Weights of a small mixture-of-experts language model, trained from scratch on English Wikipedia.
Experts: 6 experts in each of 13 layers, 576 GeGLU neurons an expert.
Below are experts of layer 8 (counted from 0) of a mixture-of-experts language model. Rows are named router (the router's row for the expert), gate (a neuron's input weights, with its number), up (a neuron's input weights, with its number) and show model dimensions 256-319. Each number is 500 + 25 x the weight over its row's rms, rounded and kept within 0 to 999. Numbers have three digits each.
After each expert's rows: a language model's description of what the expert responds to; "gets" lists some tokens that make up at least twice as much of what it gets as of all text. This comes from a sample of Wikipedia text that the model never trained on. Tokens count by the router's weight.

# expert 2
router:474501476524478537468515461471503492536495528524502499536445529411522487493466477513456478479501515514508517504521511471491517488561472491522506489501483479511482504484485495478502472485513520
gate0:460450515470495454504512549513502497468487482475495497469498486533475538470494512513512506558569469509499491491471514512492500505521485530462495523463470515470512501527510504485508498466440522
up0:451489514479451459519529521488545475486452474481493507445509508550469536482492519533523511563566475535498504506463519544501482504484508509459483532496490522453516491515533517464479481496464521
gate1:524459536490544485501551485522532493511442480481516513576533469467513492505491527549501487487504475511563467487501570494500471472471520506471530532488494490493483511521464490508477480491494522
up1:463512506493489510515483504468505494494465519540467492529462507501499524459537552533506475486517479528500481506496444475527467458492549488502544509535469536487515492509507482503467483472485550
gate2:482505426517483487497497509504542503460502512471499506447506484496493508521534495539491481505465470497498526483544518517507540476510505480535538456500490469497532475524507502484514522502496534
up2:526518500463477463507522507513475482503476501508527488523504479563541524485536513476488507487538518541497467504513525502476536471524502518526502511427515466529507473529471494500450537511511410
gate3:499475518494506484510536508481502483485556504469463521538451513511500547497524545504515528472451544495482505481517511523493480452509498510421496463478512476541479503576506522497509504507503453
up3:497502492508472539509472522515518471507492497509496502477521491538480486534509509495495491506532504448503480508537530471507506545507479513509550505479485517494519539495530487491498506493474449
gate4:508520546465493536504526519509502542507514513492528490517487507511505534502489495507506545499506501552485475482555484505538496499479524500485504501527557514503547491545484516482505476561495477
up4:487464467473500494497530467462529500541499510489482476521534524442532532527494500490479467544482530465495481453481492488514543523480486472490488451523499472534498452485504477490473488554540538
gate5:530467473456488557488486517520468502513504457497530483545505503521508510481535525457496541505499551502481436495491495467518492514519466491490516563516511511509513536541491523492499503502481505
up5:506503494499478501492497474554511514477484526484515483504477468507509495560497509503502538482535489471516488503506484493517497505525472501467497474506533463531512497562510525494524488477449509
gate6:507510537509467479517465520526496500506496477528494512510493506488493496470508519487518487498500545474462516517526488536534518545528488493478528552497509524547509460477516504471461547508498464
up6:490495519501511503498468512497486494542506483531496502507487477503501513483481491473537499485541515513505509509484540527499476557503540499487456489495507502588491483448499504517504540488477475
gate7:524485514486527495516507516510482550537489495518501501506563489518498535484477495469506480539515476491531509494501500530497473491485509517488500497501521532546541484494494532540541483469522477
up7:472488443532462505514501479505515457500499484473467470515426493499527491519555530494513520483492488508510459494530532461515482531523473484526478514483471503465494502498469511465480498544450482
gate8:520486495454466494495521487503451515504499474470517481495494479477464484525518474509519548470546539500484426483507494509498470468507509473446484495507487556485509476488497492493493495527479502
up8:489468526509556515483496513553502491488469459508506517528492528470544501498493524471484497540478415508522505513489491499480515497432480473562517480484488481514463534525519479464526497484495494
gate9:553447502496545504497512494488485503459510504520521516497481507504546484509485558483515490520489518498502530502509479474474516486489517501479517503514523484514472497515481496497483520527510502
up9:519482501505521465482517460482482501495528469503484531509452502476512489476462538516512481492462523488508477539511505500508513476509510506472550510501523480488500478532492490495493481524526479
gate10:515480506494513515512543517485513511505485509531479517497523498519472514534543508489504492478496493487519497463510500481488523483500500510473556478501557481482505484508504503497466521501508512
up10:505556476479479486480505487516463500495496458486512508496489480497510533510472516521486533519511489500520509503493516526505467470532469476499484563500467503527499505487497537515493459527500477
gate11:489537514496522508507486511505434475521474501508526488514473442461516527476481517508526503474497493473476521525488516523516488465503486489489506481501460487511487534478507504502483517493502509
up11:487502488493485500479486538498524458522525463514476526525511554489475426483486492494516555540509512506482476484467499475458481550478495511484465499541442512496535504532499525512519498538504481
gate12:531489536501497535533539481479476545479488506476492506489519490511511485531491484513486475507513496524528538477507519471549499527457515515504538483568504460490458496495475462503495474475438549
up12:507489463528492491483512507528493505518493482506551481501511474512498476470533489512484488511522498508545469560512434532505546455519496493503475500522491552517523505511512484488512506531509488
gate13:473503491515494471498499506490503474456463536441514476510435505540548475527506464552483484503487494516495496521534480506485516487500507454490549437475512519495518486527498486512496510532453461
up13:513500442494467504483444514526518504511497520442497486510490505509497479496482531527482479511463504444480481495542515521519553545530524487507492508486520482505487500512475510472511455486488500
gate14:485485463493497506525504475484473522537539526477548491518468487545482439499527488489506483494487493484507498504537566482556487473508472527474507501522491513510495526515532497544499548480495513
up14:523491550523493494517491542548497539495501483523537493523491483492478485505483491503500483483491497469493468469534557494505465458488474483493490554510516512520525471517510497488532509523508481
gate15:530500516512515490486507504513491493529508522491521470473491503517506519485500527497520517465512507548522495515512516480561496484436495494493516491520529510504482466543515515495480511505515473
up15:527508469510528507475477515512498483511500459502483504474506518472522503489522495467532507544540536517525483485482578502477471487445512507504511496512500476477542484473501456510519457531504506
gate16:553472441514533504516541495528480488519515489527494465480501504517482490509502499511502526502507481491529496489511512467469502503489494459496500497501482488505504487481492457537519528455520465
up16:489555528505489487469521501500456538461516504469484552481533458509534520493435533502474517521491473521504496549501483501525500519506471492442511480479516526486499491529497487488512469462468518
gate17:502526492488490511548484473497463476478478504478547527490504484537546551509506470506481494464474477529500493486510500511513509488447507473517482476479483496505590465526513468547481538482528538
up17:492510526496491500525501529498496530567470466510513489506497440548487472506514515479545484474553503548526475491499518499497481520501479474529505501497512471466515473517518516549447474518545489
gate18:473498478517528469484547516498517570560499538487500475505495487560501545472546512494493517505464491501524550479512471543515528532509489508503533539546510495511507513471504511525527487526485479
up18:515526491506486499510492439505510473501522514523513519517550507482508480535519468473502485483461459480519477524476487463479502488516515502535482454514529484505485492504509506471475481476529485
Dates, name starts, markup. Day numbers in dates, opening syllables of names like Dr, Sh, Ro, and punctuation or heading markers such as colons and equals signs.
gets: "'", "s", ":", ")", " is", "ly"

# expert 1
router:506506519454463490479490498503530476498457501436491537504459501487531472492493525507475507487515493501483530496507502534477486531530485506477515514492489491487491445480503510515473515516517514
gate0:516500510513475472498512488552453526491486506516513465530476512513467472510452506495472481519497467525452490531566475496518551521484486508499485466536512483476489476476473537499484522499466512
up0:514530495480502515508524504509507517489499468575527500476488501537483497492516463444515480490517532532469500450487530543476530494517513459526523502509542551528525564480466474463472525501518489
gate1:543497526506535467511486509515510553498505530477496490503526472464493509505478526521501531494527518450495540476524488497503484523539519501505484504493501515502507500493537493496513510466475490
up1:487522478489494503505496493446530495479473516507503552496504520490512520512510511493497527533509475515520537494489482498524501532538503505511502461515479508511494497494493504465485476488452517
gate2:478512525477488498515509478495528542481517488490508492492533471489465510518506498501520539494513467491529500526484473487525496500499537494468506525526466475487493461528532509521507478496455531
up2:489528515498458498507522518486514491488468490496501502463542533492478481507534502510479495501520524489563458480506529513489467516471495504508478514516499484542536480501494483529473509507488491
gate3:556518525493478514545512458547452518524557479528502462528534456527520484516485505446515482509521520450504527487535442491519524499496518487501506497505518471524487489513486562490469493492471492
up3:522527538469520488481495542527478549530562509554510489519560490497523497534458554474481504503508541492535508474550453491485531495477520475511491435513553467506479503519508524511446525479499510
gate4:469460484486499461521528515532478442480513473521524504525502526527515469490475494517452515469530500495568474491512508499482466519461508470503506507492477486540503483489479515528492486509503517
up4:521501486515477491512472438529534495450490493497488507481494484518490529489555534488486495502502504516491469529521492500495556465497479515495425530435515513481494467495536512484498468475497463
gate5:526474506495487546522495514459560500508485540512507519527477508548482510496529482540525503459458523516498507545505554504497509528504500522486452520496537506515519520569505484524492490518505466
up5:503529510496466519492517480492537515500462518504507486412535475520538483471499518502471521551493508494524473443497516447531500477500479444508507491507517498515490443526423506496424478522472530
gate6:537480511499503476497468491456505479473510493484533438553483496456501524514457530476525489510512448496562488474509527497535502452499507472537495484490484505453502489525501532502509493489478523
up6:500502476475480472477497512513510499489514484512521498508453508513504530543547491456528468514487520551564466483505513516477489446503539499536512522524511525485498503500456490465521491466500497
gate7:496488466505504510453484510502503526494446470483504479503516505509486477500509546488535481516502465494486474471496515509502489511551462490463506523547484515511474515498533528531480498502491475
up7:482482462515468511469464470464495457502511484516499440493508519512473529517540495495510500502538482520530489487453540505563465516523516522540491484517488493495506519474534536433483472491510483
gate8:455509497459462459502448476537525450514469514476510500507477524492514475540475460521512503463498477527489490546490521521536494508485464509496505521492519471506476497513514438476486494477502461
up8:485504496511482503497502506528491478469458487482476505530444508508533468505507518466523516492518477502483467511504508491551505493484514465475464489480490499522481480465484522515500493516501487
gate9:483494505463504494508494509529503500453487541516458472521492524510518495521478439519498488501506500482524495500498510495501517515465514531466478445462507488470543519492507456485507527485521492
up9:511492477440462489491539520494510565520536519527479511518443530504491503513485487472518506518508499503470503519517476522492450532546515523518518525490504507524485510489469512497481514476454492
gate10:512495472524485549498529488462487506490511488498490497493512480552500476475505479462508506508509491483473487461501524459468484509482478502530501543520543522531534506505475512498499515526536519
up10:507482490493520515510498511487500527529509518511488514516493478511496534486531478469521483545529504508484503458489534524495495509492511525515503541514532511507532484469456508530505477493526486
gate11:500519505504481472533497502494457542485534466492497474553464501498484469511516498484517483447508469498532503512501489472442522473475530525496504454501472514478493516490476495502500535478473479
up11:510494501552477536476509491500481445495527511489511523489513461546497524462494495475455502481525465493475532518500491477512467489463512487504497505501497496517461492531467519520516451547450536
gate12:451505523529427513508464515515525514528513526483524466499519492506495443520510480525483524540487531474504494443509526514496482516477520516455516504531488478493484442517518537537508502467456486
up12:482463486549455526495494461495477497517488487482547503467506464526517453477505460547489533490486503483496517470524497525506504452501511497493515495492462537493481507507512512519486517466481494
gate13:509461515482515481498517489465478495483487523512480513481497507492508502521432492503444469513497561469491504473489549542549481511505468505500486508495492486483511484490487506521495525442473488
up13:473545525494497448498483512527500514503495533476490507503478536459517499515530489528497574513505470512518564523512423504492522512489481530525437524476523498511512518494533492490474473496532472
gate14:498473485547536449513482498506511480569508506521477509503481517503493456510479535503505478538492523503515527525537491463531521502470504480529494503486440481572469509483487517502462499486516508
up14:490488493478479504496462480524525505512500499517504490516505495506484461479496507481509507452521472470490515495549467535537486459529530520472507511481534528453472493554503511513544470522498462
gate15:504519507476509504498487492476512531508497442469523513530496476520485508492524486487519495492498502507561516537507509507480478514548454565535481497529505468539453497538495492534489492540461499
up15:509511485496464512511487509494528487486528489512478526478538495487456526465547484521519468514519506562515530487481453486513503477482491457527528490503437503462489497511501484497543532519450500
gate16:484465463555500489480497497500510482452508529486546489525517458483489507538484479516473501509518501496486508527507504506462485459500505477483508508506493527497487480518512475504490519506494505
up16:452513505507532544498500504446525506498474528488499508532470458507491479438505552491507500467466483487503515527503496515542524500528514519470506531512466476512517520540556507500501471471487487
gate17:523498477519517520516471495548518499460469510513534519481492510462487527493494481519494437490503474494543503485529469521435507453498514466490521493516481479500502506522510493503513468530468490
up17:471489530538493529494499514510482464457466438526508471499505499517494481430432471497516540501502542522452482529446475508523463507519520479482493479489486525497513440501498543525514490508477510
gate18:482459531488511492545487440484520466474490484504486500488491459473491489513572487498501511485502426477518481504506492506529498531496538475503502542520476498491520457550489520520482486486493503
up18:506495489511505471517507493512506516499474458521515476526499455467449470522518455504486512472486448497490491505519504513528521487499536510506435513506481526489516508497500491479419540473523480
Function words, section breaks. Articles and prepositions such as the, in, to, paragraph breaks after headings, and sentence-initial The or table cells beginning rows.
gets: " the", "\n\n", " and", " in", " to", "  "

# expert 5
router:487507480490531503491447519489528497489524519513511492512495540526461514466530525492522491472565495496524463520524527490531490479494535513458506525453491484516492519508486502532473512453489516
gate0:516467516515541489494509492489522510557470539531540518530488460467508567518503524482497488493463519507506521516485545472501528461476544477555471504512477510465459503489508466545456499501434463
up0:482499516516550508497480526539500447509524517485551526535472501471508512498501468531453529513477491508507471462493485484486481479533456511521528514524508540529575484545492499479524506539462457
gate1:529500475549525514478492512563530483486524498501496497472503521492491540475532499503480514468498519511471502448526502446513504481484466494483528479468527477491512544529456472494512501472485461
up1:502467491448463430477507472490490531467491513489496485477524484479505501453485515460550452486515433531516506494529455494500507501517510491467508524504459500525530528518434469502477519479547530
gate2:480492516504521512501476528540475521513539472437520507520523478483568475522502467537536513487501532492526541494495469517478504515507460495481483485517504510481518496516487482525509491503514505
up2:518488525500503507476476502495487523504499579447451518492467514468511516481527485504473530463514448491490519474519487511512522553490495506515474501517525477514488502507514499484546514522487484
gate3:483472531509508530534523486521496503520538515494501507496517468526493581531494521537489507497478502465506505497506479474517459519507487514513520490486571528503534488493480479496493493520453507
up3:500522474485535459494509471492514486511536490463507482521495494519482510456493467481483496550479476492520519543476490508506506456533479467503456489499502494507505506481504472511494549476542512
gate4:479536480540504505535495471510544510470491496489492550544542455523509540531528521521505490469483495504485506534498485510475485463500489547489547512505516503480492502483514525467519445503485491
up4:456463496508526468497517488458491491497508452505482505554556494490510495467488496554521485525484523485489516470501499522471490489500494537492527532500531477451527503491506492480501492469524499
gate5:451489504552491485484482488489476507526520479487495493496554485531477483463492536502522503523506513447513510546514462476476493514489526532496547533509504493543528500501440501485546490529552481
up5:513459478538529453515501517496514515549505498508461510495527468488474522506509527500430517495539519437486490496496472475493497511510499502567519467528496531494510487502457458491513476498523500
gate6:495478488532484518512518454460510543513494518476495507519514512506527495525482516513499516514475438492497532476498503507507500516523546504497512511497514464445481471490482537471469436483476522
up6:492496486512507520549548502458493510477506504474494528512518495490503501480541507523458519532477478488489498502497508495499454513512525501490506533527487508480516519484525541452490459502514539
gate7:541501502542499438484527511521505469586527487531532480470490484509485522476482492538479469506527495487502489481481465509518485501528525522492523489508527516504507548522489466501500478487529509
up7:490550495522498497531528549508510437520527473536517532459491530486530508523478500509480495485520484474514538484486502480512500477472493475485566500509537498499477536510491458484502503495510490
gate8:511490508493465509507483521520453477504449453516478475474514471512479505508491511481473491503496517495529503504527542487528532485535539481487530536479512483532471517528530480504501515510511533
up8:496461496507474469506511532506492510500484433519480467465499504540484511508465526475479476532513529505528489506517531470556526496518532507475538512493517468510465524536530491481545498539478540
gate9:481511490509515493502514500530529503502508496487499529479520470510467472493531492482486481470494482473493501517523499462515519462461506485549455484499482528565513538499470487481543511554492445
up9:524534518498464474497508534505524540542521518513479476509527496525505504480488550531508491505497511517549516464549500483450516483508480503497503462527472470477499523518522515508461492516483503
gate10:514486527486478482504516511487522509490498522494474521497508514495486525499481475502503518490464500493468468558501530506479477527467488465469467504526541492464522508470502519479527450464474495
up10:491522497491515470522523521551515505472473506479500536461451512481502418470501437496491521502495509489438490517533531525471485554502550510465457519486509510498494546464505463451523488494489457
gate11:491525478501526489501497487496479493493462430500484507498480479531479493513501484450485491457505486464453478502492514530489522474537505485506520541498502520442487548448471493486473529530465529
up11:537464520474502544519522521510464518501496485527517521513503483497515490474466468511559515557536539480510514460503531485488497537548495489531478498495486473507513480512520468552520503471532481
gate12:498515496494494504502518490531500487492452532476478461469516486518497489524474527475501478506477465519532505516485466453493472513499547547471500475495504502481519486464491560514474480501493512
up12:501484519513519546473484493488492503519503471506518489522535457486519558511510464533523485520493502503481485527496511481501507518502478466484518504506480464500497517579501531500493497504503539
gate13:500509509504461505491505474484494502490453483476536461532524519508503481536520521523478537496473481508521542467518504528487492519531480540518565511570503444449514452503487508566486473497540524
up13:462525491505495491498533524477487517456485465533500485463495513498520539456497530514519492544473503503530530469508507497549507488517506478489470505483466461497471508499526509522508504479473492
gate14:448475465519464485479508515470507484523503519450458510492532570466460490531502520534502499469446474465494509504493545444475496509497528487503493498467510476483499501504487491447511460507505496
up14:510500537526535508504531508500521555528500527500523518483520508498479540503507495528482508529459532433473532492534494552515487488526495506505488482476489451501510517509516501506506481521519498
gate15:491513506484516537525499515471537487527492516487519535541541534502502545533490481510451546522474526514470501498488484455474535471521529493493455467458503503524522473513527512487539473563536478
up15:484473500554516491516536482527532487502516545503507483467540532498496470537535564485499511519486522509503468484486492514526512544526507514501504563501490517522500479456498460512505463474508508
gate16:514491444529507496565473505506486500485499514494497515568468470505492501500475467483487513455494450501515493533528483507471488500518471524544507484516528531503549516470515563516474507517503473
up16:475514532512518503535483484482471514519492494493492528508500525456478481450504487461483508496456513469473493505509514517467489487531536601464531519505451470507516489462473536465522516524443529
gate17:521509467557485472476507464507459465531502515500505490489541476520485508486510559478488477483469513516477498485472505454491496485533556522486489465487482487480515528487523514519523495464525496
up17:522518510501529470477502484514496492502481506480517526485493505462505477519506542484514504464522488473477405542496486526482529515507458507497509490522475513463524484510499499490547495557489469
gate18:530529498498513506503525463533491501515520480515485530536523464548491484506490514457476527534498525491493495463513460463524524526473512487471584515500556444502481505478486501532500496507537501
up18:487477500485495519497495484458549508502477508462518515466493509433490522503496473502489478510485481493508480501481520529480456490523490487517454515514464544496491502508517466488481479501456518
Periods, numbers, acronyms. Periods, of, opening parentheses, numbers in results or election tables, and word-initial pieces of acronyms or names such as UN, Los, del.
gets: ".", " of", " (", " for", " was", " 0"

# expert 4
router:486504501474488428511488499502474489514516487485469489453490524471503513519485477496469506484546495470511511538523456537512487482492495487512521487535499472469464517521473481482492501495500520
gate0:526479440537488478507511492492482505520489472484492506487507502502497469501499491520514518513453500519445534535499469524495517497451474465459495502462530505494534495516527512501529500513524468
up0:515548514473530529456470501536505541492541459490471512522487517490506479496516504507481516493512486539499521465497507524473509517493528502555507494506500464537529482509469526514482496500468502
gate1:470444488504466481499577506510509515512461540492501494495515454491521510451488472528418485480482498507446493473493467513465480490494473473483511518513495508536478542471517489480491495556534524
up1:517506518491500489479453499481498508484460473520476457505473517512461477520522513481560522515510482496549525507511478494530522523520491515509477460470498508501487491524519521494514518463493478
gate2:532490496504508485506566501553461499518457458505471451491444474483513462446480508500472488477498460503520531495516521496507468456523529478488457503491501514484473502500495511535501517493489498
up2:532483505513515503505522493444498522505505442491523495475483492509490496515505530520504510471506477525513502517509472470557482504484502502495531493455522501485465486536474499525497522516488478
gate3:465486486508494504507504462527532434521500517506510476534530489541508461479492457491497480530462488501483487477505490481481498520520519476466511559496481512505490498484502531489479506503527519
up3:486456481514501519515515523466465497484506519488461512517477516471510503501503511549489535507512490495496524486486536537525508511546450528558561496499475541500497515496472490478526522496471458
gate4:485461524492524514518404465525512468499469483529510469493459522535519489479511498455512507482463476481487479526539465498500504493488464512482446511512526519536538534486468500527487514568469519
up4:549479538539484499509532538472478498470505510505537531510518482509488463504462523520464492469460496542518510507468543525496483530497511486489498491453479540447471468500495499499498474467486515
gate5:467473476495530480512506463467513490518458511482463482539544506491484514484479471490515514511526463505475516514534483472517538475515521523479499490474488512461452432492480465507509472502493504
up5:512526503476445545494491536502492474485542486523547521480473491515492483493490482523504507488510521510513511489488509496488510485501461499497496472546499462504531569502498502481461495414540522
gate6:510518508488496535482485474489499487529468503484483521510478495482484497498503512462499510459534508500520470505494491490508456468476502441501502497525548495547492459497429536521444487506517485
up6:539540519525470482503527499507499477482520489468483517474471510550492487515494546467554473497478520496511494507473492474460523487479509428511504510502517520517533495468536503509479516486471463
gate7:484541493470472533491518540524497491545457508495500470513483548524510497496538482519504508512514539448523471464543488506525512471513564482478508517497495445499454476506526549532468479460499471
up7:460532538496493523506469504504483486490485541513480460517485518521521536472494468486485492523569524481537490522489507499492481504477517540562452466495482497518503477469506561464481485495494515
gate8:501522488498511478521531501468507497517521520493477498523485456515496513484506491513568528446539479535521460510488488521495506525553481475502488491502490509493504507478503511526482547509522487
up8:489488476461544511516542488497494548488518503531524478539521471469512432502545489499525497471477458529478484504507503482483498548484507505524541474522483507497526507513543515517518501482486476
gate9:516501475556520493540487484547467492516494518529463488463505477406521480533481458536478544497503462506491506499521530493505530507473486502521523464515489522524479503490513514507501440499488534
up9:499505439506515474537541489512462506474549516526479512518516476484479458494499527505497492530510507479528498506504488465501523465464524497503500514492519483487535462480487549512519501487481480
gate10:494448520473532493486476487505510524501497507541482484513457475499543501488519516484511513523500518509489519542494501464471464480469457539481510503496504512549487548498531499472528497515487528
up10:518472495525509460487489512532496490510477486474493480495501508458469472513503473478515461486447512487499510499472532481464514503520513494523501525511473513513506476486512490506511489566435475
gate11:477480463477529513486509498444485485492554518508531511533508497519530497487511445494493490445550486445526500519524422545510457493459475478514491445498527482520496484537488525481476501506553500
up11:495526534498450460508500501532489477520472517527487516451486536484530463471513521526502497501475514503506500454469504480500573447506563515515507476494507522512484499454481460498507504506465482
gate12:542514481504492558501524513485494480560506498528513524510498488497488455485500511517529511504527520500498493450505554487479501525538528547539507522478470528545548501506493465506464531511491496
up12:476519479513471472501504491478494445434495473511488514526502525505510492462535499471521519466530442509509477484475519546457528468517550478490516483543521499512503499508485489569478515488479492
gate13:481487488495495501503487460485489503512477536498507430473481477475475501485474482511468510457523511492484522471503487505515478482519489510552494470508478518492488504558497546514475511436479475
up13:530502502495508479485534477535505560491512495492507518531512503541502504491499469507504484552505515498517503493498447489473542496494469520462558517512528497554456521483481477499452491544483502
gate14:510471476430507467542494486480492438510553486527475474541504481538465459429554464494515509533517515477507473496498513478496517520468506527534504507546516414499491489488468520536459519481487500
up14:530459483507485525508540485476476528483512498512517489481495496513483521485512507488464496522525506490516476454504498492510521493487499480516495517506525505487542523507504489496488487496539479
gate15:464469508502528454527525535491485446507533489480472502519491506478515498494523550468488492498460493513469435484480522503504502495515488474507453488491477550478458505490513469485480521466525489
up15:512516466489512523475481500486557461504511511558440498473495522480543483499570517491460483548465484506489513482512510480501525481489502544502511486512517490506479501521502492486483479468522503
gate16:485535487481502520496524471508474483537504510511480476509530508501518458461485511475496568472520446508525452489521504504490517489495443480511462499503503481495490474509529517521479498519506480
up16:548461514535467524495500531521501519504522475505503510461529497490514480480496524505506491520509481467551479428497556500511478514472481463540547545521469481511522501471500550487479498489436491
gate17:491514483504540517515523465476515441457534504528499505468527481501535496515515550496499517522452522523536552490503487516517528491489491492486437509475501518530492483477510503527530514506499495
up17:515487502507509500504506510509494520478491519517491454481476490454499507522482460496467518472498470493524487494490492507515510471520479514499485462488502503505567501510477441500507474509475490
gate18:494490471483507497482498461482469494503484472483542491525474491506535493526513509519505499495543497532425508499490480486559497502509520487482519519492530500464479473517504542491491524523503527
up18:484495473540544490490533475568491475529478499527445513468533490507462488479517490492508472544477495488555502441491485499483529526494531449499500495557482484524475517506526462523498488507531484
Participles and table pipes. Table-cell pipes and past participles such as located, based, served, suspected, plus suffix pieces like -ated and species-list author names.
gets: " |", " a", "\"", "ed", "e", " as"

# expert 3
router:492496487512488492518541477475519549480467482472489508520500479496488468526458505465494486514479495472476463472496538488471489477493522533496468475479519538491480476554499488492528501511498477
gate0:480467446513540520487464483494524488504504529463482504498476491498519509527495503498523502486485518516563516532510502525488501504508525527524522512549499456477533491493514485512489532547499484
up0:427459511473498504511464495494476506445502527499529497512513482511493479511488518501519482499456488525509540499480521563493496473545499539523516499495523474533569489506506491515499533545513517
gate1:487485494499517518470490453529530506513455460505486515516482482500517519487512503476501491489532454504527486464526476521500499528504537524485462494485513545500504505455516550493506511520488537
up1:486525516499481518516505475475461516488486530524490519490495532474505490501450483491497560488516531483498524520486523496506527492508516515473559484517518491475510450518516506524520517496495516
gate2:504494530568504508477502479539521470561552519508526499514511530515496461455485512506503500485506524477491473493489481494488489540520544461482518499510465490521497527495535476507506513513481443
up2:481497524538507507493429505520547457547554557515487496520507486503510476466487510481515494475513517489514480549515497491524474519501532463495521502515464484510516539525518512511497526452528466
gate3:526471486448515501502501516470494512539570517531521445528477499478523489488521481506469481496519513477499483450501514530523499503514509497485506523518527504537477516542473476493517504517532493
up3:497522466476504505503495529481503518491456522450533496493459501500461463444514514493499511486439495515472537509514499504451454478484500492475495476524462517560514566502496535475494545460507514
gate4:505495500500523512493519526482514496501520493496487441504479533512523469500492502526527509496491499508478526498482513507451464469519496468527553593570496519514490520448474513527477560433449480
up4:511487504507493484540495522508498488504516490495475476491475516506497519502478510505473456507504493509502516509484459508516503463463497488464465485516502536535482503464473522518503511477497533
gate5:479489523487507465504511498503540488474476443514533499520461509494497531521548518514481565455511489495518509504501502511491535484495528519472506513543476504550523511455511504465497505564488459
up5:509463507557536510518551504479474503503506497511475504542453538562449499546526510511489444469482459475478528500524533455492463467484476489473471497490510499475469491527466486507484506499548524
gate6:493547537543535521559499477484485500474491493494504515509488456492463482559518522507535547457528528497485546513496513472507539511495514482540500532492469479451506459553480474510471494514488522
up6:510477496471492500490479553512480519484504515496482453508498501484502496509492527515494493527487499527508493476520455459471498487492474475508472487460498508504493514487517510491471504526521505
gate7:497518517494506459526471495449519492516511484528473452501459532516495548495496487479518569519475518504561505506495550527482491539530506523539498484500499502533506494451478470539457580491512517
up7:479489474506485531507480491512491520443479522482520503476525469530489501483479494545501532449520519484518534466498505442487484487536478520475513508520501515489546471486478520460527512511518532
gate8:530487479515524518545606494538508518474519550485476526515531480434506483500487489540507503482505532454487456535492450479476504457521467496493490484495489501506507493519520461457533481521514499
up8:506502531532515522525553503503518505476562522500494535481526456464520479471495494512532466522510515487517499458493472507495484500498533492475505496478512483513519427514524491477486468489512502
gate9:493475557479547501455487510557467459481509484456552474529498508507528500545473479521505532489528485521460500482490529517501494501459481506517495487483474465465491497529470506474518527468479477
up9:499533471506471532500504524500501517465472543515485503511504493499482538503532538475507524466520480487593512505482568474547516494536517513489464514469516538542500489489492500509521437539480510
gate10:510486491498541500488478516499531518507509553498478503516488520520476539476540518513490508501539532487505493532553458545485541482478469492481472454507454478524491519511492473540464509539499514
up10:517560500508487520502519483520450541527510462520502482502492462483511473496468519492541458518484508513512483456474500432473466518522525534508500526483529530496541509462503508488514478490505513
gate11:501509511563486499473477479509479491472529483475528484482494481531494457454513502464534466478562500509507511498512534477496496526508525510415476493519468480484489476506542498512515518510559510
up11:477543503510508457487499498491526511499510458492503537461528531520502523549542516476522491498512471515507519510476515536479490529483528565495474492532474518523479514529515518491536499460531455
gate12:511522491555507481475454521541499448478504516463514504500512519517501481477524461493492484490457504512475548493522504519476514542487522487527461520492479478519484510466532477503494547486547476
up12:488503495535427453535507529511528577511467473489497577491506476514524488476529455538446523486487474532481506475502465479449538506475501502505483513511467508481477546479457501481498499507500536
gate13:557509450525508531460490496504486471488479537498510534512525512462513522492525505476475503478510500501495499514511495514433484484562495470484511491424508503499499501429478508504492533500487496
up13:517491503533479494494569476510464546485471511468566461533533480514505521492459505521494460534467479453516481509517458457468466523479531504495511491478487517546510528475497497507526504485504520
gate14:518482524482525522535511512483497489511524506520473489561503517524490474506562527483466481448495495505485531549499516483487488493463501490518532494536502501543503492589525522524512490479456464
up14:536517501494509508504487463477527459490551507483499477493559513487529512505491505495494502493537529505498515486492469503520503504478483534555519565523518510477547463476520534522472485544503472
gate15:490521499495491497515488471488505527485550500492508503545461468497497501480471527533470507481523496490517484461522442503496552485477513527502495512540465472566489470464536509484494511468513475
up15:488479494490528516503498491508478492539492498522521513479571519528512522539501472488535497517474482493514544516527551504486438504541494497512549504473505522490525512534466542511480515511491529
gate16:495557461542490519499533481473500470553463473498505494501485536470481474486496504521507507507516491499458511529483521490495476503490492520484511505480481514476498532533524487478551497507495512
up16:466483512505492520481515481476453490475514501552487549531516521483530522496518550526513507549516512505520477486486472516495524516500513516510504503523531516500535511483474540498502502469500487
gate17:519561516456549471481485499468488473511496470524530472513498479507496521493484483512521562478497436473552515445491514492523496492480515500487537464536481463498526532555497478568485489495512475
up17:496521511448515495548477494486532526538497502518484492531504469434520490494516489505521553494451488513492499502487534487484510501511513531475543519521460487466527502496500505521504485524476507
gate18:494523501488524503498457455506498463492520500543519511505486474553514500480519485493489486536466511522472503484529528515502507532487534497523447528502496473477491473499536495537493493505507471
up18:506469500500493474560522519466516518531470456481485529512464538481477515480487515496516504500508518545508499455535502505484523472526492523496501472503505491460486502520483497497490502507509488
Commas and mid-word letters. Commas, single inner letters like d, r, i, short syllables starting names (Su, Sa, Di), heading equals signs, and verbs like be, had.
gets: ",", "d", "r", "i", " m", "in"